python train.py --n_experts=96 --moe_layers=[1, 2, 3, 4, 5, 6, 7, 8, 9, 10] --qk_norm=false --init_std_down=0.0 --final_lr_fraction=0.0 --seq_len=512 --steps=8512 --dataset="wikipedia_en"
Below are experts of layer 2 (counted from 0) of a mixture-of-experts language model. Rows are named router (the router's row for the expert), gate (a neuron's input weights, with its number), up (a neuron's input weights, with its number), down (a neuron's output weights, with its number) and show model dimensions 0-255. Each number is 128 + 24 x the weight over its row's rms, rounded and kept within 0 to 255. Numbers have three digits each.
After each expert's rows: a language model's description of what the expert responds to. This comes from a sample of Wikipedia text that the model never trained on.

# expert 7
router:077142126154117124132127102153117122125131120170109084110104118157147119156133125137157115105149113140132144144112127104111129147092105113079125107125123167126133114127129093138088144169124080138122114119136121115101115140089161108158138109159147154125151110139121140140114184143134124125179129108070150163147142156138093132137118100136134104142147129164121141129135172164098125106154155149129149127138100144123107118173130114117162102133141116141135110150128118123140124123151083150187147106102161081161118142119152119132090156138205116131111172109145091107135121134136150118145099117098101100142126127118130093122097105126131153116081178202132123169105099136091093118111080107172156145121166139143151108088154101128126107134131080167135126137088134191134114090130122
gate2:115147103131099101156128158137110100107153114179160120173119113091160142117170165130142170094141161150146089126094105141142175146161129156088098082126122159140157145155128149115109112134115123126114118105117126143132132091100101151134122099126134147157107127126141127139103139108104113154125106171117147064134154135136087166152155102105101114140158134166152118119133164169113174102101128133117138130162146144106095117130118119135137146116123149108149101111156100146133144113107091160142131117114159091091128152098130110114105092091180132160070121170141140131125084112162152134144142105135136151098082118137121107137093147149083149085160172132119122111099153135097113124159100131131147169158126110155134137104067118165133121104094160106149115127118113154154095137157111
up2:104095100145119194098139146110145116156117133171146089153124105085098129148141157126131131125112143132146139121131134115102124109141076157075138096156139100120124131133145145138142086099174109129140111099134150137132109162149128148143110131104121176137126115095130142149141137150152109120140095136144094133117127118124117120148145128146123146100183107149125123086138140113121144111113085118194145143137111083119063118104111143151147128115101131100147146122153100086091109174137131116130112163111162125105170153104104106135148134124089126098086101124136150132115196102126187188126114103126159174101118148133125161111154152163105110111104115146124130170121125125126130155164094115120146134159141084100167135110151153153109133163129168127127095141082124146162134085102143
down2:144098103123131119104142150137142107099071116138154133109096084108130134097155118179103128143180154144127113115147095166153124160164108112139138129133155134108133121148135151119120140117081131124137143153172153152110152160123082143196139108068096129109091128091128151133124107075154134145126126126114147133126123157120161096168130147113098126090100161143156160098151159141148112133094147137124121088128094145116150142142193131157115176149103137142148145102127165137132136140099137103098164132139115116145103180098127120133154102132100147123129133115155151177133103097111197078113116138134124124103144129125122154106147112142121109133133132104158145106153116084110112084089115134074135127098151154143085147136143153134117139128126142131114123074138143160099092112098106
It responds to: Sports words and verbs in match reports and game tables, such as football, League, away, conceded, scored, kicked, free kick.

# expert 61
router:084133148138147138157138098150076126103121109127123113129156109139158127147134135110114150128131148141141128111081130110128128138129087145087102089111117148110108121130110103117121116144117075147121140137119092109128104182119112117172078139163149114110133120128112123148127184135134101128126110109097154153134141140139128151137085127159134121136135115174160122155112139165096113113151177136112132120169179143147147111151132083131190130158117132162136083153117127119127134069125143166167159140084165111111085117116134108094085129137170116134136157117102136115140110123162148080146115148117090099105123160115135071133101128136137163135088172184133120159137125127092106114127079134140149137115118140174139091114121084144116138123121100138174162156106147166133110081133158
gate1:098118133131162095150098103137122105153138114156103145145133101168123131107127127121126089111177151130107124148135152094127140164165119122141153103130113120074158108124130102116135077116130122149122123093126093098118136148093126145175116123145092100124148109128123143151121120144146096111184128082084139182128175136105117098112156124129149156147133139159124148125150129130102145095090136155120139088183100108155138086134156116175126132120132122137138094144140132128153138106147182152179126166127173094123115156090138116118126107173159139098097134099142106125137125117135183103170111154141089115151154112142166110112125129132119139139132146148149116119105154115110103090075068117110134155126138144142131074157129101124105197150105157179139138138138122151144097122097123
up1:137159140118090126145144152132141131097120177124156124139132121123145144121132129175113147133084118127154126097148116146152104107124105121169106149114113159181097141125118173127160158131145173135152108155142143127134090116155131120102122102098168154129131122113117097113141101086141153137075105167176119101119129114098117143118123156109109102138136113094088116094110118102138121158149134113163119176092125124117163168099109096127106119134111142144111161109137142137133101178136144100132149128128077181152150129146127153123177114132104133112167118132132153136121111139147099135084129102105135136123082130119122194121153118097139128109105105099160106105161078134156169146149185114140110094121098136135164157125164175167135086121107120080105113120149129079118159118087123
down1:125137166143181168167142090133131105131141140119135137118142157113122136138129130105117134118103144150175121110103150113113120097119116175136095141136123150095091102123138118129162174146130112159117107084118146127100105137146151103112142112135160124121101134156118135152127116083155170112140089127146127114134129120111110173136130210148101183081166112114110107143135142064103111128136121146135105141158172090128138131132127112136120092188142127152102101160139137140118109155185132107145127082100117179132091134173150149068095140110128111107125100145129107110129147120134126135155124116146159138165101110131133126123145102050172124107121095124101101136148110128107104202135132127157099137131109127124131116108153120118095098096145113121099118126136163125136118106160171
It responds to: According in according to, plus said, named, due, announced and appointed, and pipes in league tables.

# expert 35
router:129112148132117111118136126123094139149104146115130093120130134162173121169157147123109115112146101145135121141125154135101144128125118110109063144097072140124080126134104100090103108141134109138125097149147151090120120127131112132181146126204134140108100116139116128162125108143123144122149117134134130136124151101123108108128118129160147130087118161138122191108083155151121125142128172151105143136124167158100161131161132097113145052106133141145140125111125163092094124172118128155138161159079191111131126132133118149093115107114135125089106115121134162136129123101131162093182161101125113120115078152111173096126109098128117167118134140139128058135140141135109136182116101159129134103154097128150120095128095087151136163105124134135181135093134142154112129091116127
gate1:120100130119164136114123197102103141124118142134156135131136134150129102167148146116109119136114101145134184151066111087127095109120101149124096110146146131152125131119088115142109131117195135114124098064117147083097126096149133104124137105123125126133149119124159148164148125167115123126127131106112129122136106118137176132132155111112110162136148155104107119144122140148092151151131141106144132166111147140112120123107100105084133121115106155157121101161101123097152117137150151122142138131136109115165107125160146091092130122116178047122058138105144124134104151150138145134167156126164140116137126113115143123098133126141098104166121146134160167141099098177113142161123066147130146148108155075140149147110128145133179211134164120127148130129153124120091139102130092
up1:130117127138141106131131148086121134108101149125137154107140135147140092163170139121131111126105132127131143138102122106128109109112121153129096098116143131142167094125096121112119113138160147129139084083150165087154135095138147129126119093128159106109122119137177125165171075158107114114163079143113161143111105127133167130121151135112127168116119116153087130108097113135125136106128164093118164139115114130117129112170145089078182112110122134145112112149146130119160143149085134135127160108070102159166111149135135095140115101138140066128110141091125144155118163135095156107166156129156137128105119118095144125148130105098105161176124104129150109114131059120089151195104081117126165139095137086153160138101115169129155169136140175110130119090115107129099111121146111
down1:169131114120115142141116082137155148149182149145140121166103100110133138107152154105125138119082172122061157143112121115123153103133109122152084107124127171087089088107154095144122149104149109150129100173119136121094116156126088134151091157133152153151105125115110145139071113092146135098138111152141107085147156160145150149114146131086106123109111123131100122105138156104123184158139163157052086158141148073159128132153094095164102140133136134111144167115182125127110161138118092125103140156126147148126145139104152140138113117122102128111143122133142139145125143126136120099121128104164103167140103120140144115150141083154108116144150152146123133117140142149130105111125151122079080096133092123104132111099146105142136157146142134151149134193141102133136098100158124
It responds to: Closing parentheses and quotes, sentence-final line breaks, and verbs is/are/has after a subject, often in lists and tables.

# expert 56
router:124092155181131097143139125149098105125114157163148129085145109147164086130124086144113083103132092134158111154136128130119111115114142101117126107113139135097122135126103130117125151126102126156055089147172130085126136127118160137146109125143121098111125088126145123140127160093154150142120098124134139161150113134139121099178140134144114089110117107103148116132094151134125139148192173126132136105170148135148158147117153129156158097110168152142195103154088179096107133112148099124155146125073112104090083082164130135096117117091131090145165129138105122107156108125169145097141128111119143116098110125128101107089127140097126140106132133145157113142122089188139134120108129165117136156138110139142160115127129101126130097091143134124147159101126173138119149139084179
gate1:107126126152160093124147137149136151122113137115140143155092110158133141126098101090166121193104131147135126131152151169166088119122138149128162126086112157141113097199131118084123116117096135134119117135115129135148108138115167114110122090141122095129146068143104148119125126102161101124137117155112117131127092091122117097161124112142147123128109108124121114108092178146104100104141132134137103136146131140098078117105111139121152096130094100133144110151160102092064071095129139111173134142165109115107110129147153124183142127158097105136118092129153139126138107131123134154100141127149130148124082091165105084155128127113153155105129114169104112180128102109065137178149166112104116153159128169121121107107158140155095090106114108106139136134113146161140109127106166
up1:149129151153158127099155139152131111179137116128169138131161111074158094084127156131095118159088105099109133142092173158120155153152138133137159125163115117156145159152112166126144108105122122117153147114123133139121147134061145122148143131125091112099124133122145107117133153109102139114115109122150119153147125121076176133149105142125146115143174133144081083165104127132116137067181135147176112181103131092082084118130144086109110095114138143140141142090151135133070118143126157089127093089146126143143118136110107126154108114121072134165125105146117120100140124087150170145132113139153139139123108140126113123158103140120131110126171108133111138083131148138109148119135133102178137131125122145132121103133089108125096154080151122104140093118159153110104117098096171
down1:140136146149141118137108154122133107141128145164132108130116141146128121086117130099111083167104122100134175111116097112102094113136096136098132177117127138142144112141095123088113101118155150124136135193143130101090122105125165130119101152123137154147150132120139140129152172093130152120128149160129153167096142141124143129162123140120115113105120097092169114120123125103114117161133154112116148131183097159122140105088129147127101120142109146183135111116128138113115112117116135120161156110149117170139064095104110111135155119166110140100149108137138057152175087133144115135090114118147160161100145132157102107188167159101126094128122136098132089122091145080104143129121135112102178127133121107080132148140098122113218130152124086161141115151129151131153144160122113
It responds to: Syllables inside romanized Japanese and Chinese names and terms (sh, ing, eng, ts), plus other name pieces like Flint, Kimber.

# expert 62
router:109110164159114123127135101101133122143091172135137097150154151152161124137163149141134117107109117154143104133110201151091148134138146127101055099125057148145100126100130101106105097155134109125142132155150139096111141127101111112141119142181113123133128118119121102137111111133132141078127063116138122181134182129148135108118100152148139143109105134136101148117091171146118103101117143135117101130123160135095147121157169078138140070130155144157139141117128140102108108169140101131148144172123170106155102121133121149086127102063103130103143126115138154116148153115147183121175166107137119138118092143142143102131108143129128146129128140143158078131101143128109147144103114148146117104155125153134142133110126102169101116137107118133166160093136185143125155096108148
gate1:114112117131151131145102128133135194125141123124115091085160117115110146145071146153162125134124162132104113095128193145100082121109101140096068126128123127155102114098142112126138082144149080126159138161147150119114123162152143125151147157157128132140139147110151115183174145164135130105141122130137094166130164133163082081141128127186116137131153126110121115151084119099087111112102127154145138113147098168148152107127098134072166105165093143097129127160122131091104114122153121128153101146161135099150163115118085130133141126139103142150158122132121119142108146150126178114136137116119107147147114129119127150151122130146098141093107135145102185088181121110145151153115172127147129160151083164126138118077119162134121135138108129120143097134099104121106088107140126
up1:137119120132138136172107150143134161115158117107153074093140126142129117161135109121156124094075140120145130115138165140165073119147170125119088118109145101156126131081172080114132115096153118123158131115113125125126132105131153162129107155169141119111118127100145138147121163157131162109145074109132111187132123141119123132114167090157091121110137132114105112147095098072068134098103119120098114166142099144144124138108103121128149135115107137064105101148151114101149131124123138117148155113143160092139112126178111158091150099142082136083169132119154097127125183127124136129141116153109112146165131154147129123141146168175106121084142105130079136086135168164093133124113144137122139131104083161107126117127125136118113117134136136168112104163133150138161103086121160
down1:146107122130124092135114134132162088115128119103115079187170137089116154108099114185126125103129135132136111112159141103136104157081105145146142154141143131119115138133135130082107124115142105135124152152139144126092105162119150121126139147101116107120141108113147111129125111117155141158106122136131134184146107150135102124157116141133126135148121100090116108184146123118117121114134063190152115150174107138175158098135138165157129124145139127118138117140179160133150138148084154075099114104122080115105166164092111115127142151146132170169119111155129124095124135131160162131107104138103117142151156124140094146110108134137116111092122118178131194098138132089150149143103160126113106155159089163110177130101131139106122129113101094145122069137138142124071087118126096
It responds to: Name-starting pieces such as Mc, Mac, Th, Har, Qu in scientific or personal names, and closing == of section headings.

# expert 23
router:119114157157143137141135123126092119095108146129135113110101119141145124139130118162126106108106108134129112161092133149118102177113119126126097127122099160142107207110145110140121139172123076144151177139149072122132121155124142127143109138161118132130148100119121084146114142114091126141121065105110135157154126143149101137120093145160149105147130091123147103138117140148132147098162152140138131078132155135114135139130159084116124132165165118164140139132085146105116125125147100143127141131068126143136116080153109123092107132089129133126168144128120131076153133129154189103203142134122130123068117144126099130128109121091102161072119142164147099153155111142118139135117117130205135169133093134152148123123120070125132123109096091150128162102140165136131139103105147
gate0:120186106147138164143151181133086098149121142126173141120157151118153088143084106148086095163127125156158134099179156139114149095171162105135138118123097165124100141109104122098109082131144094130143133161134156144132127146116117137126142124125114170158155131154135094116100189128153074119152087155168130171140165162094133141162114107134128119120174112114096108144120133129124117125141151135104154126081156122151135150090145130140064136172133148127134135140139074123129118148103124116116121125144134131172144146093128148134107116129135102164148175163140118101145089156123133117178117138113121125123099137152100105076121186079134088136144157124092119113124126115135173132099155123143140138102119162128156116145103120114108115088137126140132145120117144135142142112090095
up0:134083122083127123147140160127163140097145138144159102101124103155108126116105157113112090110129132160097106168081112141121142171164115113176098130147158126165087110099147130062114097120136161125143156150132132124121112163124126123142121135095116108110147088140129118124139085119134115156123139130097148124137154140138128140100171100124096134100124159112135153123096131071121164147140187148099127112129129108146134145133139162170121134122152123151148067105117136158108123123150128120084119119163122118097119094110119110102129115120142117112135146135090124113164157123123140082139108142143167122152107165179122157117149173114137123108103051130131109100156140149127163105111168138150086113102113116150150106136168154137126070146153103162098105124157114109079150161129167
down0:133113097141130140148102155112123101105134070143125108098135143142148125152082139114104140146105113147125149166074090125132155102099111095180111162127092182134152123120145121146130123092132165127142098142132163152138115146132091169092130101148134078189135111129155100161080168129135125108171078094097160132134133131126162102146154124173119129130105115121151099100084120128156112114148148156085133114134122136176096110104100160125129153135118090145153122090158128126113139143116102108113128112142109088093099122115124105135094165159141118136136139128103151158182125135102151149107121169082149125146130115144133120152134153150148157145128098078142128121126150155143139111144121142134112118128117108123118171109198078130141104163134163134158141148102142150109144121134082
It responds to: Suffix pieces ending words (-ation, -ement, -ies, -sion) and separators after names, such as semicolons and pipes in racing or sports tables.

# expert 40
router:106133108147109134131133137173141123130135153136105127114139115145175114186170130124151116135148123160111118129153146124086138135126124129092126113103102169104126140100093144117078131137089089162121071156121093129091103120103138119163112087151107143095158133132108102146114165147125113126151101085070162127160141138118117110140095127121142131131144133163128130104110144165108135128172214136171146114137140167129163163168148090083159070117125140106159159159117139130128125129140108182151138139093147094151147126150126074119120111126161105168115122111106119110135111131136136121110124105108100111113114127098128085130108088138126143099102112145139135138139123150085142160131110157170147143140156142140148128095170122172124083120107111123167119129093129164088127106098134
gate7:156105155167146125112142160194100130108106148119147139118131115131163122171146094111145144145084121139086122125164109107150114143087140133122134106115109147151130132130086150139148139129125139177142142105148112144091114118183140154140114126099087138148157129133150120096122161152148135133153091111091106173119109197122130101137110114114101135160101112107112099101100126064132107123132118130090126075146137166144175103080125097171145177121165158145154147117133087127118164138137090141089116097131137124182107151179113136111117109110103131099132132142164110128126137147123125088111136113107126126160134077130156156101119122176150103145153132119115169104135154113157167104097145115135140098132113115077148140113128122186137112144113135113120125094149097116108150111128142
up7:086143092083112114145131073136132069146142080124139113128090146125086100151111154171110117113166133107140137139109131126100141118145142112143099102137156123136138110158123129149134126106140073088130100147105168145126113098113139112129112092129160126144087106097127143153108087142173106116107151144158130099151143084101103156127153113128159110101133095162148151127137131171178146131158118173137113172189097094129056140139132120129141099125154132079090148086133166091161121149110139121128147141127129144099110114129134120178152168174139119112127117129142133126124099150089098131124157127126153112086096152144122122137137168094127178120104133147115106158091132156123092159139110153143122135130158133148125147101148126109124133115136149125119121173109143165142121177158136
down7:140121142130183090111133124117122151127099143128111123081135150187109125132141083143102119131145143153149136099136166101095122098139150139110092125152128087167109106077133100142128108121130128116182113101098113134151149081073170154101121099147097139151140156145184128169103098121127120146130140120098154148157114144098119140147127132136168095133164096119107152121147145118145101125115111122094135101119089143133167114092118106120112150132109126090129090181129144145112115150185155106148154111097158105102129114160147124092115128110119176086146166163094137142138104110124131140154121113087090157096108144127129104098130129164121163134122134137119183151115121132138115154092104133192133100123076129150159144132128163146134096135127155124127177151128138153126106152139101
It responds to: Prepositions and infinitive "to" after verbs or nouns in narrative prose, such as threatened to, surrender of, grew up in, for, with.

# expert 10
router:109113115162138123141172150184124144106114177109092118117159099149150122159155124128134091124130128169130136127103152132096153119095115139093096099133095167105109108119105127121097123146121104148124107151114084119099085126104158131154109111121090136105165128124111119136136162163140145115144127096092134135106112159149106162148074138122140083128138120146147165107089148153142149140171176123169170116140149172089160124156125127084137095129127144125122132178126145119101105109168118155139143134095136091152129143169097125122118095120155072130124108082134144121136122149127136124158146116097128116116121116080122076113126098132148160115103120122153134141133083146124138183140122126187165135121163146149153132110155141173123063124112118113141159111090120168111149127121159
gate0:158074102147135118157135104147090176097145164129113143130130138100108148080146126120133122149105151134123126120124106122109188119097148127153125111171111113135121113169117128149129115084103129134118167111108114172079087141114135160119112089092117119193095117103104158131125119141173112118093165121131114105107164135170079162138168131152168172155139121141182130150143133140162134158143084134121097116098143155140112090114095104139118168162097128109147094166107147140123129100150118143074141082135136119139166135147112163134093087123121094095133133139132110106093097117154109137117126117168122120071158090120147094112130148122189109135143143126102099128122121147148126131105156129136124106116141157129168132106084129138132124122146162130124176158112132141134134129131118
up0:139097083121154124137134154114089162111123146108137152146147125110114171102126101139159112145152139130167113146121135124148164100141160151178086059149108142134122125162113127118111097108115166138127159096132107145097110145119142137104132123131142138180104123108096160112143110146139122110095143140139139136095113149106119141140152152116129129123140117112146127122181132125147136149151097139122130143108126140124110119136105118179129134106068081138118119162127155129139139127149135131070139086159143175136158179134116148130124077147098106104144089125109118101071100110146142141163113168156120128061171106153126101107149137105192121124136156137161071112116136125112126112126147126102091097124141131116181121135101133106120142132127164129100202130138190122131153145147094
down0:131187112130108090100169121126117146077134142132137151161144103153116137098070136095170136110067155114166105119097104111108092141086103105133100135165143131179119145133114118132164118117136108134132148149120149102126157128147134139112146162116128122130079083118163178112112141100116127148101127104150177114104120103091175143148092112158095151138118097119115148140116113127134184124112154119156136090148148107101114148135074096109150151149096111107112076109128124114128142134138123085135119129141137153126144113117119120109121122150146113070150147162124127108129174144121155133150118134133177144144152144157119107132162186122132149167092127143154122182148145104109108118098135099111154095141121145100110118175118145135121187149167137142145123128093102128115105157128121
It responds to: Verbs, gerunds and nouns in running prose that take a following particle or preposition, such as pointed out, due to, worked, reported.

# expert 20
router:097100141171090135152116161151105111128109157116106120107157125145180111145146119161090096116155123125148098157096133152118101149120096146124099138107088136118110161135091143167099125168109091128100125126179075095131120136122167128150146091159123117136153102153112096162124148144090111163134123115143169148145136167154089137129097175142135130118109090121151116128115139159152114133148161130118143085120134127099144166145164099127122139138174125151125162159097135130139121131141108160124155138075135138140103140139145117083103143107131129157170156119104138082152111123135137083168161135096111136099097132099116107104129070090149161087136134112142091188135121145120136123153095171173155172115099144130124141128133069132125108135096102128133145107120130142122145108112148
gate5:116117123147137136144174098110150122148090146089172113143138140155057105101127102135099151144099116161126099148099147132168154098121108165117148134134132111074131086134116127131130157132092107133107159139136073158111071131078113145085137105122100157112127173174129141140102061131144109131111080109123134112080116118104139100166143137129138112118124128113137129139115161155141172067133115114166110143173167157119166146118108124119112117158138109083125142153135185109126127115122167131102144107166134110126108116128136148117138160107126100162086114130120103118132140138119094135141135105140148116097111158137112130164118120164132098113131149062120133161111139160131080127146158123130128157126140137157111096091089137135138131100160172165126123125142148111127162135151139
up5:106150166098116087103148135088076123132123090153107154135115121158151135112135138118152133113143104118138127156129127145145147165127124136099130129100098105129092137137121142117109118155145166140086119095134151105142115128134137112114125160107153101121165171140148124135151170133173123093135114112124150151141111139135115126139141134135116118087142130165137141127164083144109052152119164104120130166148135119111123083121148151149164126112165172133154117134133123131125123120113066112144111092138174101091136155124137135136161090136108094087096133144115100114083126131098130170129160109132105129148067138100134142119108148115130119129152123149133148089111147139142175139100126115108151146129148082165083140180127181141105143164182112095157107116078160171124116161117069
down5:151119162169081132102128148131116133133085151153125093135139093108108135132118166122117114119135137119094146072136138145142118115116110153099144133116113181117110192158096148119135140137100093090153105171111135125150135135161138165133150126171112161087095139102130109156093095091132111104123132148117118098145114131162096170136137143123126095129112126131100136143090069085131119126143159145141157085117158119119120137110121151116139130139129120117103182098136151100129148084154097129170127126153140131132180148099143122130121141119108162155103136127149125119102112141093142159170146101103080111116088082164180098134159168143087134103171149130118165130153125102110090117089164140127133124162132144140097166161110157136157145111140108128136121116102105137094101138106168
It responds to: Separators and brackets in running text and tables, such as dashes, slashes, opening parentheses, table pipes and sentence-final periods before breaks.

# expert 38
router:103134124127126152163135119141090114105079146139121124100139135127145098134120109187119113141131119134137172110130119143134123159130116143129108119143107147115122165086091144138111120150126113143132137135160125089142102153117133123114126121145104148100148063151123065135123182107124100103152100134128140178116144167145116150158132132156166118142118078127155129159125134140092145116148149136146151126152134130134146137130161120129124133137167137178141114141099139092109136094137105143157184158062157138133108092124127094105075156122143111132163180124110122093128132136170202119162166143115102102058117154084073104121102120078110152110101147136151096158143131152117152115130098130164165137127105149157102120098133094127112131107089121132121146093124132140123135096104136
gate0:113096119147102112182105139152146118136123118092215151085129081160125145123124136143179081099113146107153084110141125089111097113096136112134102134130127142122140127130139143114135110147168126119138130187130128123152116123102093147139126154124107114118115117074111130146148087129100143107171114080131101121135116115130121141129118155157140097115094137134091145115106162110113147132142118161124121067143128107119145160130145115118130088149139115136176136134113138096164096169177146133120103148107163129131099116081119135139139098143149107124091153090189127130113090160130183139173170118086133115170112092159095074163111103120110109140125130129128119126105171092147134105118162148104159125121100122148140107142124134127163121117116125134133120110145130132144147111071095
up0:116141093145112099152143137115121116147162108110145095145122141160104121104141176186113158142124130149113153147124165110123108186099135119114102147116147150143124143128135140135134143153094120104140134175125145156175089144136132134194108114129171113125104092117132184131176097092078085165135155145174135146142122144126127170110096108158132123116130145164107127125129121111133125193162152102147099119104095156131124097143112092165149111111141109143114170130146137134136122112166157136095120103124135128136129110067141107121118132110105094141128164158089143115099119108121168105133146101119129123152123097092147122121116122095122129113148110168157069134111136108109139121147153098097115090146104157177104111134091116153113154160140096116148192109151142151097114151119136
down0:167142121157151084165146091132124157152110153167133145132109114136126137121129110125117111140141099126117105145128134176105123135108111107103133138150129065111134131118112112125088120091139112173138120127069152159152125186108108155137134115091136096105134126092100136176099127106116139124126157112109132189135166155096133161110105097136142128098116152131112120129152189142145144105117144149172112111102163142152120121123133170136093131089148086110087101164141130150120162154137099119115173101124146124106132111089135151135152118141142130150121146103141117153129145104136134135080100136153140154129132104111177136122112141132153084168156140159110100116140103129143124107112094168116117139139136124113127164079086111086069173117091141144139138138099108155146161071128180
It responds to: Pipe separators after a name or team in sports and results tables, plus semicolons and short pieces of proper names.

# expert 24
router:106128145139099097166134134178123132102121138139143107099124128123146111126120116124153131100146120133124125124115138118134147140120113147115115126088107149117120129123093136153089130134125121142134128133126138106149152135102119122169127113170112140124134102129123102131132150115138108082196126118098175144109153166154112112160114167141139135132178114105158130141123134132114084075133129150103129110157124152128129161136122063109152120140156130204107113134110140077118127094151090134150151135091132141103135161182109100104102085109135126125180164127118139073198096123153151116164131100119081138106104132083113108080086078142136145114125120149096091133161079164126132153150114114162145167125133134161197128121128103139134131095075129122135135112137179135112127104122137
gate27:115094101094170124080083180104162112152108129122105128135117115138153147157139129126085125151148123144139092164108147114188137129096136147101102141136133088146113133146128096145154164149089108091154159149138129117115105124163152167098154144069167135149126112145152146115102120087098165113190113150115121160126175121114131165115116136126116126142123126151180120126174142154118166163156161111107105121112158132125135127123114122104126103098117162077123083141165134134131142119141152156119163107109161104127108101149080089136096095129098153120150099115122136143124151198124182130129143132109114086120127131111167112139150157134132139128143138103144113108122152110107116149142135094134134134079152126121105115140117086139172116099134130106098145158139130112157146086113158
up27:081131145168119141134073142133137097067078148124118084157138116109157169127108136116133096076123127114148143141124159091140138081136146092119107123143106123123134111139140148176127159114171145090139117070141123101121150109163114094102116146149152088182142115107178148105113118107088148146086131127104117142160152122115112133091081131112122117157101144132123111096142138176154156173137158128144141132109122120120157126077168142129076126115085128114134157155143177078139131144136131141119116122103152131146112131101128133124134105176134135161102147151139119145124086094133147161111118078119134113145139116176117132150138148118131142158074156126140139120134119126129114109127139173163143124148134076119101163100115153107124126138147099134138113128118165150105141154084162
down27:156128077176185122168139071142136112142099127103156071147126138132142141151117169139123175104103111131106166108116119143168129087120114078100119107153080146132098109127135140145089172112179112137121129107118117131131107174117095131142110149146119096117122116119150122116114105148135131131138152126157141145119124124130095160111125105138145131152129110152143112107128140172139147152192144116157126139083130156193139107111110164142136072106112146137171128155134128133108164105137088100139128141058134142140134110137124124161121144134123114144141126116145109100090140120152105141113098125137145134086155130109126104143157158085089115141078123123122147135128164075113154119094117119147137135160073139144100115118152126151156164126113127105118131059105169164134141149115121
It responds to: Periods ending sentences and abbreviations such as St., D.C., initials, plus closing quotes or brackets with periods and paragraph breaks.

# expert 3
router:123088142164093115150128115173080129078108139130110118114143125142152074138134112143113114107118108171111143157094116120138104148116131122135105122115141147117092177137093150172106125121121096146093123143184118089153102149129106156144108109142152160113120121137111128160121150156125102132156110119128195150124116148131092157147116159127159104119126078155175131140119133135108152123171170166108139111145146151155162133121131124144137125148138132150159104154132149111116127123133114125137173135079139125101125119159126090111074096133139086143175150153129128097114074160140133094145155137104114117074097117095117136122097114095171154093117142141141112167165083164126173120130114151159143171117110143139121127110146104144126138107113142122152134155119127144115183075086154
gate0:101148094140133132134112123102154119115111096130159137117110122142145080130119161124080136128151065160148174137143153139088143153118122153153135104104133088152123121087121059093155162100117151078131111137127130118141115145125157169113096159150148077142117079110089106137079128119201102147167088122148141120171152120118122107125148111122101110168159096117127077139099121110133101102152130140104137160102150132100139118122140107135178113168123166098121141124145116112110117185120107126148104132120140128156129146132162148118129116090114107144132107152121129090161123130144123128163147099163136115165097126119121127112124112120113100123127081149091159131107137113133135110168143105137132101188105146109126128101162120121111094100089107165103161136121156149131134140145172
up0:102113155144116145107102157136147134119135058162107141144122111121118103161111151157146142144140154112129101165101097098131154096128140164129154133114141161162105073088134151116136097123143124133145182136116129098095111139146082106195172090123064099123154112143146180107190165138119140190138143099129160119135123132139133170147125136132130116145142128120153147131095113117174120074143152054125172106113117143161136167110117112131092133081121135125124096143137147116162104140088132097109154096126139129128128148137113130130117113138126092125157105138099133143123094087116129114110119128132144132110155149134172092107147193164108150100141134106092118103123108152147169132139097121146126102119139147149119109146130113102137141109114111092118147155127119148131137093107111
down0:114120175118154107178123157134164123102142130107149133182124102179119139123127131110113170113162119140187110156112120134113124109119124106130120141109127136123132160088086126127106165144115145118121108164120116104091108152165162102191083147143154146154098126116108118115134109164140137124139109136156153124113158174133106169123150125109134094164127119099125162123164150121077108102151133125126155117108093113143108114125107136143154154122167106127050119136122099141129137119095119151133082131136139082088128130155065128126081135131156144121057122140105140125096138127101153102127128095136130132119142160150159127114145139155095120116148121150131135123113133127155155110144110167061151141098126117140116129110084146112139113166141103151146179075112089126136154118169123
It responds to: Subject and object pronouns like he, He, him, plus first names and short word endings in names, such as Tra-um, Robert, Paul.

# expert 30
router:121102089110122103171182104176110136147129115161169106116142113133121103190150139152112108133159103133129142124149155129076173126117106149095151139108103177105136120145084132125097096117079120148108112215131110101129133119133118135126146112131101148080145106116089101199047120126139091139120118145135129123136122143120118083137131156135119129110142160179163132084112156115141149129148171155142130112150190157104160137129107113159137127145122147122135131129115146138123129141125131147131128114108144117109154135127143097130122107109131114167133151125109134135135107139126124104134103116086113097116090150102143112101139110100138162112118130140141128174098112163115137144124143116141162141152118145154125107123147099154102099106105125051143135134128132174118159124074170
gate2:137083098140172127108147162152146143107127111133114127132071159164168138154110114147080155127146109142090140128144153109124119129104091136135137112149116145115128108122143160120091108126088135129132119106133127065162107138131131127095145154108137174101114122134112110111124130115122133201132132137160117133136152135129118092103119180117131085115138143105150153125146173069097118134118091144138105120131048113153153085153131144120108154112140134149169109108132197130150125147117120102102100116163129167116098170121094133152144137151121122149118106143078149088172105140152115129144170174159140135122128129133123140129104106121119117100098200123109165120128109114075156087133127128137146126084135159151117145135121125103149112120114123169118146140093113101115153173125120
up2:112160098116160080144115137146155160104125101102192125142101130143140133195169137150139138078110108098104141130114148149143151127141093107122122153143064158130126134106135149081131120144115104117160155123107118139183126123085158109151175174146119152114111091138129089115148137069123118191104121111129135126145145146115132125112116131126106100133194144119177125141125152131131126138093136095137124069159094086126125138135106151116087149143162142115169117092112108176151107129118155154103142106130124158137144125093119137170148139144104100121115112109121134137166116124112094157151167160143128158149137147141150150149142137129094112152079117111095119142109100130106141132130140105158125110082108116126130118143102122125116111118087090138076144112128099143125127151075139
down2:116144100124097094170112138134091190114126093092107161164114108140072085162143126152154123127100165104170167124105102186143117160131148158144104136114102144132151147141160107099126124132171151129091156164119136117120103140107098154148139137074143083133105132128156140133131134140123107092115111157116125095161146126106151151157115122139156092116167093139144130128085145109121143105081132081127120105099129112142109176143134176128109105084116095154104096136118115101125154165127121124119119131116099123118147138098100113115151109130110164118129146136127115131130157141101093158133118097151154144151121116080119117102100158137132161129120147176109132185099152143122099149173138147103124159116139131174104156115144144152122158124080124136179115109078125157150112150130137
It responds to: Infinitive to, of, for, modals like can, would, should, and however in explanatory scientific prose, such as tends to, responsible for.